config.toml
num_hidden_layers = 10
moe_layers = [1, 2, 3, 4, 5, 6, 7, 8, 9]
routed_scale = 2.5
balance_loss = 0.0104
beta2 = 0.99
Below are experts of layer 5 (counted from 0) of a mixture-of-experts language model. Rows are named router (the router's row for the expert), gate (a neuron's input weights, with its number), up (a neuron's input weights, with its number), down (a neuron's output weights, with its number) and show model dimensions 64-95. Each number is 200 + 40 x the weight over its row's rms, rounded and kept within 0 to 999.
Before each expert's rows: "mostly gets" lists some tokens that are sent to it at least half of the time; "comes after" lists some tokens at least twice as common just before its tokens as in all text. This comes from a sample of Wikipedia text that the model never trained on. Tokens count by the router's weight.

# expert 2
mostly gets: " The", " the", " American", "The", " this", " This"
comes after: " of", " the", " in", " The", ".", " on"
router,264,219,209,227,186,242,191,243,163,129,191,164,194,166,142,297,149,161,221,193,217,269,186,216,196,235,244,196,129,312,267,208
gate0,213,141,163,159,179,113,228,177,204,152,175,253,166,171,182,200,168,194,242,143,168,159,175,245,139,241,187,170,183,210,202,241
up0,176,226,209,160,177,230,273,196,200,145,211,177,139,244,217,198,220,202,197,244,305,237,281,217,165,181,218,151,219,193,202,195
down0,167,206,168,254,250,222,221,207,196,201,245,187,171,257,210,272,276,241,207,121,195,254,191,270,204,212,302,165,284,208,188,203
gate1,234,186,154,150,207,260,130,183,211,185,155,121,188,200,234,215,258,141,188,291,279,214,160,214,225,177,139,167,129,251,246,212
up1,233,199,284,238,139,202,126,158,229,227,206,183,235,223,211,199,177,199,269,253,210,207,259,175,154,162,272,241,159,162,209,144
down1,245,220,204,192,239,191,237,192,185,234,223,199,211,227,219,249,209,184,206,195,317,191,180,245,208,214,169,246,205,235,242,227
gate2,140,152,216,245,204,260,237,180,143,255,165,207,228,237,219,274,202,207,187,215,209,219,179,255,246,229,211,181,194,153,209,228
up2,249,276,251,215,179,146,218,178,174,223,179,206,211,171,153,186,155,182,225,247,153,176,189,177,175,159,252,181,134,162,204,168
down2,217,196,144,137,177,271,231,295,189,236,129,208,188,111,186,187,95,192,252,156,138,190,274,225,212,203,170,230,182,207,246,161
gate3,150,254,180,263,151,239,155,225,239,176,189,127,217,207,227,191,177,277,240,229,211,184,200,172,126,265,125,304,204,227,185,151
up3,228,178,224,137,194,173,186,243,187,210,247,139,210,257,211,96,233,212,195,172,269,193,42,241,208,258,170,188,209,175,237,163
down3,219,216,265,242,175,196,166,211,196,170,224,188,255,226,124,278,175,253,183,180,210,256,201,167,156,237,150,235,174,146,151,226
gate4,139,139,168,107,230,158,220,193,252,165,240,223,121,187,195,144,175,183,245,194,219,216,191,194,272,209,169,237,241,187,216,223
up4,225,192,178,212,250,246,148,185,213,187,140,149,221,185,192,150,170,166,164,193,131,218,217,190,229,194,191,186,217,196,215,194
down4,193,174,192,188,254,154,181,213,129,227,134,211,238,133,265,211,212,267,193,141,197,137,178,189,197,182,228,231,197,144,111,268
gate5,184,206,197,212,117,199,186,242,218,199,310,190,224,229,171,257,175,175,214,190,169,137,189,219,187,313,211,263,214,143,186,202
up5,219,260,139,120,236,150,272,193,184,170,134,217,157,261,266,206,187,177,273,205,230,210,237,170,199,276,184,163,271,240,217,209
down5,268,194,198,220,187,217,296,169,158,177,203,170,347,200,187,241,238,192,183,123,173,142,228,218,200,157,200,263,170,236,181,183
gate6,259,137,252,185,162,190,132,175,181,184,207,191,241,222,232,149,321,197,259,214,206,172,205,237,158,201,173,151,239,124,234,230
up6,209,200,241,131,151,208,149,174,195,229,138,152,231,240,152,196,201,177,195,183,199,283,228,203,223,195,184,217,197,255,214,222
down6,190,172,200,234,213,232,161,213,176,229,127,188,186,229,162,271,154,176,232,193,122,238,197,187,131,138,223,195,217,257,231,140

# expert 24
mostly gets: "|", " |", " Born:", " Country:", " Website:", "|---|---|---|---|"
comes after: "\n", " ", " 0", " 1", " 2", " —"
router,214,184,113,234,208,148,99,166,142,149,255,121,231,228,180,178,193,245,179,227,222,195,211,174,226,181,132,192,189,212,171,206
gate0,254,169,226,251,237,218,260,230,198,235,176,134,193,232,235,185,199,193,156,176,182,218,180,260,154,192,235,179,211,233,189,224
up0,235,152,215,150,186,183,187,187,158,177,262,199,266,198,222,198,199,177,218,232,245,253,163,219,207,212,206,209,208,268,174,239
down0,182,209,187,228,262,166,210,170,185,162,207,131,186,229,177,152,175,172,265,194,176,211,305,262,187,178,200,183,217,110,150,134
gate1,184,144,236,170,140,120,172,212,206,283,236,197,237,252,215,191,311,137,214,220,212,181,190,190,181,131,146,212,200,206,267,157
up1,157,185,194,246,181,181,243,227,186,190,200,145,199,167,213,244,91,214,186,229,238,225,171,162,253,228,212,193,163,232,218,237
down1,217,113,275,175,146,189,186,207,245,228,255,203,140,170,226,207,196,238,147,203,157,202,245,220,197,130,163,168,207,224,195,191
gate2,181,218,194,251,174,251,237,131,140,188,172,229,246,242,175,185,184,178,153,234,192,242,191,226,255,231,190,210,256,163,125,170
up2,217,218,232,202,215,113,191,249,248,204,157,144,188,221,238,146,297,181,210,208,215,191,171,214,260,191,175,167,174,215,160,201
down2,173,108,175,212,239,218,186,201,185,230,236,216,145,224,228,182,222,155,196,135,169,168,208,212,148,198,255,196,185,176,170,246
gate3,208,303,266,169,177,241,173,174,155,209,208,201,191,159,167,187,259,223,265,217,233,222,207,206,218,167,143,197,179,241,275,208
up3,201,170,229,121,214,187,74,243,209,163,126,220,182,235,230,258,198,234,196,155,130,213,197,192,275,157,234,191,205,200,158,150
down3,249,180,208,151,324,228,224,196,178,225,155,197,193,135,203,206,219,236,229,113,194,136,72,185,168,153,192,129,180,169,231,175
gate4,179,193,156,180,205,194,222,196,201,247,183,259,244,185,157,216,214,222,211,219,203,188,172,133,227,190,180,252,142,279,249,241
up4,204,163,245,202,218,239,227,177,206,213,162,174,270,212,196,255,212,198,191,145,171,184,181,98,299,158,254,169,263,197,155,149
down4,224,217,165,137,189,114,231,242,222,144,185,156,142,203,190,133,253,209,161,180,195,186,227,188,212,203,202,235,317,196,168,270
gate5,204,151,253,177,160,197,166,224,173,209,193,179,215,273,262,261,151,239,123,213,249,189,190,262,254,246,158,204,195,220,163,200
up5,242,167,242,199,234,187,143,202,184,155,229,207,144,125,276,148,133,285,181,161,289,181,175,222,216,179,207,243,229,264,207,182
down5,223,184,237,264,228,272,182,158,214,144,252,222,173,239,242,219,219,181,165,324,210,162,206,179,219,136,141,193,203,166,265,213
gate6,243,217,212,167,184,231,212,200,146,265,167,73,227,262,239,168,210,208,194,221,208,233,123,163,208,159,262,226,182,249,211,174
up6,200,159,196,186,137,175,257,249,223,214,250,232,220,206,218,232,264,160,186,254,154,219,225,225,223,209,151,150,142,238,239,285
down6,111,239,240,176,189,129,145,195,214,216,101,220,211,220,159,187,260,118,127,204,243,252,219,216,197,207,193,242,148,159,197,178

# expert 31
mostly gets: " North", " Detroit", " New", " Harriet", " Tom", " Los"
comes after: " the", " of", "-", " and", " in", "="
router,192,285,215,130,182,204,216,204,208,185,264,266,181,196,105,253,249,212,227,230,226,234,204,204,169,210,183,212,352,254,183,155
gate0,176,164,170,157,204,200,225,168,134,168,159,223,223,202,268,265,181,235,228,264,180,167,190,243,192,148,180,175,235,225,214,233
up0,257,239,237,239,150,263,268,207,246,163,146,223,184,172,143,138,246,236,159,196,210,231,214,216,180,265,144,176,196,186,226,241
down0,197,159,198,166,314,201,162,191,233,177,167,215,221,186,194,101,205,206,165,229,241,152,230,174,170,191,232,247,210,178,212,206
gate1,237,185,182,217,160,122,167,214,240,255,149,200,167,203,168,186,180,156,279,240,189,239,180,179,263,175,224,239,151,161,227,236
up1,214,121,173,203,132,285,150,175,219,262,247,221,241,179,222,250,170,136,274,123,201,276,235,140,177,231,239,200,210,219,128,157
down1,236,275,237,269,226,117,224,175,206,115,228,227,132,186,172,200,179,219,209,224,190,268,160,265,195,157,267,108,209,209,208,228
gate2,244,199,198,215,175,218,136,105,217,184,161,213,179,204,189,187,207,221,176,208,190,220,142,245,207,222,179,217,182,183,234,247
up2,208,152,228,156,225,194,121,261,249,223,161,244,185,242,151,227,178,203,136,242,153,194,209,219,181,132,191,194,134,236,220,304
down2,137,206,222,194,197,228,155,226,190,198,221,247,149,224,246,213,143,170,262,284,191,150,275,122,173,164,123,223,190,228,245,159
gate3,253,143,194,211,133,207,212,211,217,212,283,134,240,161,178,175,230,174,197,190,103,257,155,137,147,186,215,156,203,233,173,193
up3,156,177,185,213,194,197,278,246,226,162,223,230,164,180,174,218,223,161,227,179,140,174,225,131,209,218,246,203,252,246,204,182
down3,176,222,179,188,226,226,199,171,127,194,223,251,132,206,201,156,205,171,214,189,171,234,186,210,178,226,257,184,164,183,200,165
gate4,181,229,260,217,146,201,190,196,128,160,237,260,189,157,160,116,177,200,160,229,224,243,259,232,178,183,232,187,143,255,123,237
up4,163,201,185,185,145,226,195,217,172,153,176,211,161,222,180,168,227,165,205,172,144,202,146,197,185,179,208,214,177,201,171,190
down4,206,180,195,216,226,213,201,193,240,154,224,236,249,211,181,199,209,228,217,230,164,196,180,218,224,184,198,169,181,168,208,208
gate5,230,177,303,216,208,271,237,252,271,178,194,188,219,168,156,243,183,204,238,187,148,191,174,261,159,239,154,184,176,216,210,223
up5,168,271,209,250,200,235,255,167,184,174,237,192,278,247,196,236,221,242,219,170,188,257,157,193,255,257,181,170,196,122,179,234
down5,168,138,171,263,210,176,230,241,206,162,181,231,158,119,238,245,211,156,196,209,237,216,307,258,163,238,154,162,195,190,214,202
gate6,256,199,144,190,205,178,247,204,259,176,181,143,197,247,166,139,237,268,229,206,231,163,170,126,204,178,243,291,153,251,139,279
up6,139,237,263,200,209,189,290,213,96,204,186,281,171,224,249,171,203,193,157,213,175,154,266,241,230,171,227,170,208,228,172,289
down6,250,234,246,195,173,160,100,177,204,96,186,141,179,182,155,213,184,111,133,186,142,235,178,235,238,196,179,126,230,220,243,132

# expert 18
mostly gets: " other", " more", " most", " some", " such", " several"
comes after: " in", " of", " and", " a", " as", " with"
router,178,200,188,157,210,266,188,182,234,229,171,177,235,193,214,223,182,150,141,206,213,206,187,223,205,267,146,190,186,203,222,227
gate0,158,156,156,190,181,177,207,284,194,206,199,263,190,261,237,260,135,157,188,169,97,137,188,214,177,240,167,199,197,193,205,199
up0,188,257,180,239,281,232,215,179,195,216,251,247,221,210,133,176,264,201,128,241,217,214,150,144,167,173,183,195,164,227,140,193
down0,194,182,112,124,273,206,161,176,230,187,192,236,168,237,185,301,124,201,77,237,160,203,178,261,265,193,182,255,190,237,156,202
gate1,193,276,241,174,211,213,211,203,219,176,121,170,242,237,177,153,94,276,184,164,201,148,145,146,153,160,183,210,222,234,110,198
up1,197,179,302,177,232,264,174,243,210,254,187,217,218,225,232,190,265,166,132,185,195,181,188,182,149,274,200,224,247,202,241,146
down1,210,207,219,160,254,149,189,190,175,277,230,247,196,204,225,253,158,179,192,269,200,237,204,196,155,224,158,247,195,204,277,142
gate2,251,164,230,240,237,203,168,272,179,193,240,172,199,196,231,205,175,212,184,185,177,249,236,183,209,170,197,229,245,171,229,213
up2,166,251,235,278,210,249,277,212,124,159,211,150,185,186,188,147,203,155,297,221,250,145,185,116,241,228,216,172,250,206,191,246
down2,202,208,220,211,190,228,194,202,197,149,147,159,257,217,187,169,166,175,169,216,262,237,177,215,226,265,149,181,210,190,190,291
gate3,202,268,237,198,149,200,226,190,178,191,160,245,186,249,196,253,199,177,157,281,150,180,197,180,259,147,271,147,222,127,225,88
up3,198,187,204,219,186,194,208,230,161,258,229,270,161,161,265,164,193,110,147,181,196,180,183,210,223,230,195,163,175,207,231,236
down3,267,248,170,225,243,183,224,146,230,210,196,129,197,144,132,199,151,184,178,281,167,251,282,201,208,224,165,267,189,215,173,235
gate4,178,188,234,175,285,215,193,217,293,204,198,214,198,199,134,186,153,215,267,183,195,243,186,231,214,203,222,225,205,166,203,264
up4,175,164,191,174,260,176,202,265,171,175,149,151,260,181,145,221,221,205,257,144,111,217,247,191,182,243,233,219,182,149,194,281
down4,235,284,220,175,234,187,193,220,180,244,204,178,189,181,153,168,146,232,314,197,206,168,194,193,257,132,190,185,257,162,223,201
gate5,191,260,255,165,182,233,190,214,255,238,239,194,148,199,217,200,175,193,233,152,258,172,261,276,258,235,250,190,229,206,177,259
up5,274,154,136,268,226,183,164,148,155,183,220,215,245,219,272,243,164,242,156,199,142,230,189,308,179,248,180,194,184,227,154,274
down5,162,241,281,166,161,216,170,246,216,219,107,184,148,245,219,191,231,276,232,185,140,183,197,255,212,233,208,213,248,222,266,185
gate6,202,202,169,249,270,203,178,209,131,201,202,200,187,253,121,215,227,214,155,159,198,168,205,204,213,173,224,202,167,203,272,198
up6,190,129,248,246,147,225,225,177,203,225,221,188,194,180,188,297,199,199,163,257,212,148,209,141,174,215,199,154,224,176,163,159
down6,228,120,162,200,215,198,189,220,166,186,221,141,144,130,128,223,185,157,223,189,170,293,213,111,244,170,201,198,142,155,155,249

# expert 11
mostly gets: " he", " It", " it", " who", " He", " they"
comes after: "\n", " that", " where", ".", " when", ","
router,263,224,215,208,222,203,173,302,246,128,236,212,197,182,177,179,227,196,124,226,227,199,164,157,263,168,99,184,193,218,154,223
gate0,114,167,190,190,176,246,217,245,224,238,203,174,260,264,212,198,199,289,202,162,212,186,283,166,186,276,89,234,77,180,212,156
up0,172,209,180,244,181,218,190,180,227,205,278,225,243,202,212,181,270,171,225,199,223,165,179,232,166,235,132,185,210,204,191,203
down0,233,192,233,234,223,225,142,247,202,157,170,237,198,160,233,228,165,177,236,177,248,189,169,245,249,145,205,256,266,208,254,240
gate1,106,184,184,295,165,112,222,222,264,190,206,307,233,143,182,205,272,200,242,173,224,186,215,158,201,181,190,141,127,226,143,206
up1,186,231,215,93,130,310,158,140,180,242,221,189,171,200,211,131,250,212,182,156,235,210,177,223,182,248,227,169,178,205,259,276
down1,205,127,189,211,222,174,219,115,236,151,206,223,179,222,174,112,184,227,212,137,207,176,203,225,226,160,226,242,208,225,182,190
gate2,95,123,252,246,205,237,170,146,198,171,156,172,202,180,226,177,225,213,184,135,178,199,217,152,183,192,200,168,226,224,268,155
up2,264,234,150,145,190,124,273,233,195,228,232,136,182,199,187,190,260,225,186,246,230,218,202,190,212,119,261,196,159,168,233,179
down2,142,182,149,286,229,160,204,245,247,154,279,150,189,209,234,150,151,280,233,191,226,169,178,181,287,223,194,197,155,231,225,202
gate3,172,176,142,117,211,212,197,225,160,335,178,161,134,207,232,196,166,142,178,248,148,206,251,225,228,161,225,201,194,207,274,217
up3,228,211,177,207,218,218,221,231,210,187,193,167,222,143,186,104,231,141,222,205,151,185,189,240,126,166,251,188,192,170,183,220
down3,152,162,122,217,219,148,185,153,226,137,230,189,133,205,289,206,237,243,210,268,182,214,239,213,98,150,166,160,189,261,188,186
gate4,269,193,218,134,144,261,119,234,171,198,237,159,130,215,192,211,259,184,259,236,171,182,242,147,181,235,205,184,186,188,211,164
up4,197,223,230,120,249,221,249,171,102,113,177,157,267,189,224,135,254,176,146,112,171,184,210,154,133,223,242,152,202,165,246,214
down4,245,178,187,178,211,204,222,249,186,195,218,206,206,226,200,205,243,237,245,183,278,102,197,168,244,200,256,139,181,186,206,150
gate5,213,138,199,119,180,242,160,208,250,187,187,189,195,210,161,184,228,140,259,204,159,137,214,239,202,132,140,242,203,240,144,171
up5,218,236,211,173,163,177,160,171,209,170,186,188,219,240,301,210,290,270,245,205,208,241,149,202,194,176,239,155,255,231,154,237
down5,230,208,244,219,231,172,157,214,243,253,208,162,165,130,183,207,145,216,185,245,178,195,178,242,173,139,205,251,222,200,163,172
gate6,156,194,208,124,163,224,219,163,194,126,158,202,186,205,206,214,273,263,231,120,223,176,227,190,237,156,167,234,207,195,185,204
up6,198,189,262,214,160,206,289,176,239,275,197,219,221,154,149,212,214,162,186,179,225,196,171,232,173,221,204,215,224,197,252,204
down6,182,222,154,192,199,221,208,173,237,193,168,217,95,218,208,226,250,183,227,242,186,187,124,207,240,300,262,139,171,200,182,244

# expert 26
mostly gets: " album", " game", " film", " season", " team", " population"
comes after: " the", " a", " The", "The", " his", "'s"
router,228,212,250,204,227,169,187,224,185,172,226,229,207,165,246,203,212,134,146,225,217,225,239,165,241,217,222,224,209,98,234,257
gate0,215,249,269,199,168,170,290,263,230,200,193,158,170,127,283,210,68,215,209,180,207,267,172,203,187,190,169,189,181,224,202,195
up0,218,196,142,197,192,240,127,108,203,155,181,170,192,217,175,183,148,130,232,205,204,212,177,232,211,159,197,228,250,156,175,260
down0,243,147,226,124,160,201,161,244,117,293,228,275,199,228,207,185,174,205,218,222,119,196,265,124,213,184,184,201,157,195,257,195
gate1,181,153,189,240,207,122,193,204,251,168,192,224,184,266,143,183,214,168,187,177,228,207,175,176,201,202,214,216,236,70,186,242
up1,225,235,203,215,207,279,249,175,194,210,248,165,123,157,198,131,201,186,91,243,216,183,204,227,203,171,195,197,215,244,180,208
down1,125,219,171,206,175,251,223,181,185,167,193,193,264,232,201,265,151,240,194,159,174,137,159,240,215,151,236,161,184,203,148,250
gate2,223,173,191,180,222,246,295,171,301,212,212,154,178,155,242,203,189,237,176,226,163,208,190,184,182,145,185,217,118,192,200,155
up2,143,196,167,144,280,170,231,191,185,170,200,195,173,241,121,233,266,198,169,202,191,195,165,194,166,268,225,210,232,200,216,221
down2,107,175,253,138,247,230,158,186,184,204,197,173,261,253,138,186,186,142,168,182,171,220,224,254,229,214,240,235,237,221,238,227
gate3,164,164,113,127,192,258,219,238,165,238,210,224,194,219,221,230,241,196,61,144,212,285,214,168,118,216,158,239,186,231,257,296
up3,229,244,154,268,161,170,180,245,196,249,203,192,163,147,220,165,161,141,194,198,190,75,157,229,255,233,225,254,186,185,141,140
down3,183,153,208,182,179,224,150,253,183,205,136,191,132,190,185,205,171,177,208,217,162,195,149,248,222,275,204,138,217,115,195,269
gate4,170,240,113,183,233,231,242,211,114,155,176,190,182,213,216,239,234,187,169,274,156,231,222,167,140,184,184,173,181,198,111,213
up4,166,185,199,194,201,213,219,169,133,145,254,300,164,254,152,180,330,176,258,241,212,196,195,171,150,252,190,239,194,250,165,257
down4,135,177,132,193,180,239,296,171,211,201,163,270,231,211,162,145,199,166,242,209,149,218,167,220,219,190,223,234,180,208,238,289
gate5,187,174,209,162,160,192,185,233,157,195,165,263,255,171,195,164,156,208,211,215,203,180,232,212,178,244,170,218,158,265,244,188
up5,222,232,184,212,204,170,189,301,218,223,285,211,200,132,149,173,188,264,302,142,189,179,217,230,191,206,203,207,201,261,280,184
down5,206,151,233,193,89,193,244,217,249,167,209,181,189,119,192,175,121,192,118,232,181,205,180,214,243,171,177,199,279,124,165,245
gate6,132,225,202,221,128,176,159,153,244,143,254,213,228,213,221,188,142,142,208,192,139,203,199,213,196,198,180,261,195,207,192,283
up6,172,185,193,183,210,148,159,138,159,190,229,151,191,185,226,158,175,134,180,161,225,222,227,157,267,226,158,157,308,210,186,208
down6,187,131,252,227,179,231,255,207,196,199,179,225,178,309,231,232,188,312,157,177,194,156,138,163,302,284,277,154,182,222,149,192

# expert 14
mostly gets: " ", " 0", " 2", " 5", " 3", " 7"
comes after: " |", "|", " /", " on", ":", " No."
router,218,260,251,209,203,210,156,218,169,237,163,196,264,237,215,196,191,187,225,222,175,237,182,145,254,170,163,237,238,191,243,148
gate0,210,133,251,268,194,183,152,225,212,168,167,245,232,238,173,218,188,177,202,265,210,171,176,165,250,204,250,290,188,232,200,224
up0,177,186,206,258,186,212,195,159,292,212,323,169,195,156,229,186,248,174,164,200,164,208,196,144,160,173,258,245,228,192,159,198
down0,232,212,187,151,258,207,154,126,249,216,186,206,259,227,241,200,245,198,199,328,217,176,216,128,143,258,152,149,213,229,187,259
gate1,208,188,171,208,179,280,153,237,214,223,183,178,235,130,153,198,207,229,228,210,214,103,189,276,149,197,232,136,242,235,128,185
up1,218,180,229,205,147,212,140,204,226,201,257,252,266,266,251,240,206,173,240,199,169,217,175,166,270,205,179,163,216,241,157,214
down1,178,184,172,128,229,137,273,257,271,218,148,260,197,195,125,195,219,172,200,218,258,206,199,202,137,208,176,168,223,204,166,169
gate2,206,189,174,178,171,195,192,236,259,98,233,186,259,127,276,211,171,156,218,204,215,258,209,229,263,125,156,239,127,214,178,164
up2,222,199,199,161,177,135,205,208,197,229,190,234,132,206,213,178,168,248,243,141,87,192,265,235,154,211,220,240,289,171,163,185
down2,216,204,207,161,195,282,167,208,260,172,195,210,246,199,207,195,281,176,266,139,156,203,261,180,113,248,175,185,206,139,168,165
gate3,175,190,202,256,202,241,181,189,198,178,298,177,239,140,165,223,290,126,220,248,235,223,139,306,168,238,233,223,151,299,181,97
up3,190,261,213,198,180,203,165,235,231,188,228,174,260,179,145,137,204,255,171,229,203,193,160,192,168,234,255,191,145,161,224,256
down3,220,212,157,138,206,193,177,135,257,148,213,240,232,201,187,180,188,219,193,220,192,222,194,262,150,247,224,219,220,228,315,214
gate4,229,171,254,176,212,255,232,197,204,224,243,203,177,206,295,185,200,163,162,155,213,195,204,218,284,151,169,167,207,274,188,198
up4,189,194,291,280,235,226,249,222,125,137,130,217,132,109,248,208,278,183,218,226,163,127,265,230,191,186,254,244,207,184,198,152
down4,232,162,273,215,177,143,249,202,222,182,214,115,223,200,222,200,159,163,183,201,130,137,168,249,235,150,199,182,157,232,247,228
gate5,167,145,207,216,200,188,210,192,127,230,215,214,226,224,225,165,190,184,242,144,210,254,188,203,213,228,177,191,155,199,241,179
up5,130,184,214,220,273,270,223,181,120,207,186,156,170,281,165,244,208,187,290,168,195,202,230,220,215,200,189,150,218,242,281,159
down5,240,150,233,208,229,166,273,211,261,185,214,242,242,160,182,173,206,239,241,198,206,154,167,268,161,257,211,192,224,285,196,134
gate6,244,157,162,179,210,266,211,137,274,141,201,132,227,179,211,201,206,187,170,238,167,177,201,258,151,217,174,160,245,156,161,145
up6,155,298,153,245,213,233,260,186,147,224,172,159,228,138,217,234,206,208,186,192,227,178,185,183,133,192,141,221,170,207,177,186
down6,253,133,238,172,161,199,129,326,175,189,202,243,195,150,169,246,167,157,254,181,200,278,189,272,218,183,224,174,185,208,233,174

# expert 7
mostly gets: " a", " the", " his", " an", " its", "The"
comes after: " of", " in", " to", " for", " on", " at"
router,162,207,213,172,184,216,220,199,174,140,190,99,254,214,247,237,142,149,137,254,248,246,204,256,217,172,192,223,154,292,230,169
gate0,142,160,247,231,157,222,239,206,213,150,186,183,171,155,273,310,139,225,223,215,226,171,186,221,171,249,174,70,178,150,200,195
up0,247,224,160,191,178,150,151,233,271,238,204,223,210,206,279,194,186,161,135,252,233,181,142,180,134,167,227,265,237,209,168,180
down0,184,221,184,173,140,245,248,182,216,168,203,188,205,201,248,240,206,251,232,193,141,255,144,230,223,176,229,225,224,164,204,190
gate1,227,169,208,164,241,141,285,256,210,191,190,210,129,247,250,244,197,227,258,199,234,146,224,212,190,240,272,177,233,167,178,192
up1,148,207,190,194,86,175,180,277,212,251,178,270,148,201,174,222,217,187,166,171,223,155,189,188,241,181,190,216,195,287,217,195
down1,137,158,187,185,259,185,226,125,192,137,240,267,177,271,142,107,144,210,221,135,195,242,188,152,253,176,165,213,212,136,185,220
gate2,246,130,267,219,185,214,235,209,242,190,216,230,217,217,169,205,186,133,124,235,179,174,173,229,223,175,226,198,263,207,155,203
up2,159,183,225,113,226,180,158,196,150,218,237,264,220,77,266,177,195,173,274,228,178,244,299,226,202,227,204,202,193,218,159,279
down2,212,161,253,206,186,254,183,174,149,220,131,257,246,220,222,163,142,137,129,203,205,220,198,166,205,234,149,219,187,153,221,167
gate3,155,157,211,259,167,271,170,201,245,198,218,180,144,235,200,150,109,146,143,156,263,175,209,180,145,193,193,240,211,101,208,213
up3,218,153,260,211,186,203,150,217,171,261,252,222,252,249,202,196,181,125,273,207,247,112,208,281,190,192,127,261,198,207,202,149
down3,205,206,263,176,179,186,201,243,235,215,134,172,213,235,225,262,206,191,214,145,204,209,164,175,284,157,196,265,198,191,178,229
gate4,202,173,151,189,250,238,176,120,184,191,218,271,204,210,158,181,199,104,221,152,162,214,318,184,178,263,186,221,225,288,146,217
up4,140,264,134,239,250,240,139,185,167,157,258,250,169,176,173,184,208,159,214,201,212,188,203,195,231,227,263,266,221,257,178,222
down4,250,262,181,213,189,225,219,141,159,154,161,197,212,212,229,225,219,86,219,148,206,195,144,173,253,215,283,186,273,218,135,215
gate5,207,163,201,252,137,153,260,215,237,188,219,191,176,198,168,207,212,235,193,153,218,200,245,161,179,189,172,198,266,136,177,253
up5,192,292,178,167,187,181,136,173,160,218,207,172,162,198,291,118,130,230,221,188,215,216,214,158,255,218,185,211,195,203,187,177
down5,174,265,232,174,179,168,228,236,258,196,154,228,200,192,218,159,132,213,207,228,266,233,201,159,214,155,222,173,179,175,229,183
gate6,208,220,220,167,167,178,230,180,240,169,255,174,248,202,158,136,177,217,135,189,204,180,208,169,110,219,114,204,155,200,214,194
up6,135,228,112,195,199,167,90,169,174,220,209,214,226,199,204,172,273,296,181,275,209,182,190,217,253,222,221,140,167,158,151,139
down6,191,216,204,181,200,194,201,282,233,216,237,223,221,184,164,143,185,214,242,170,206,156,249,158,197,195,228,159,140,156,228,184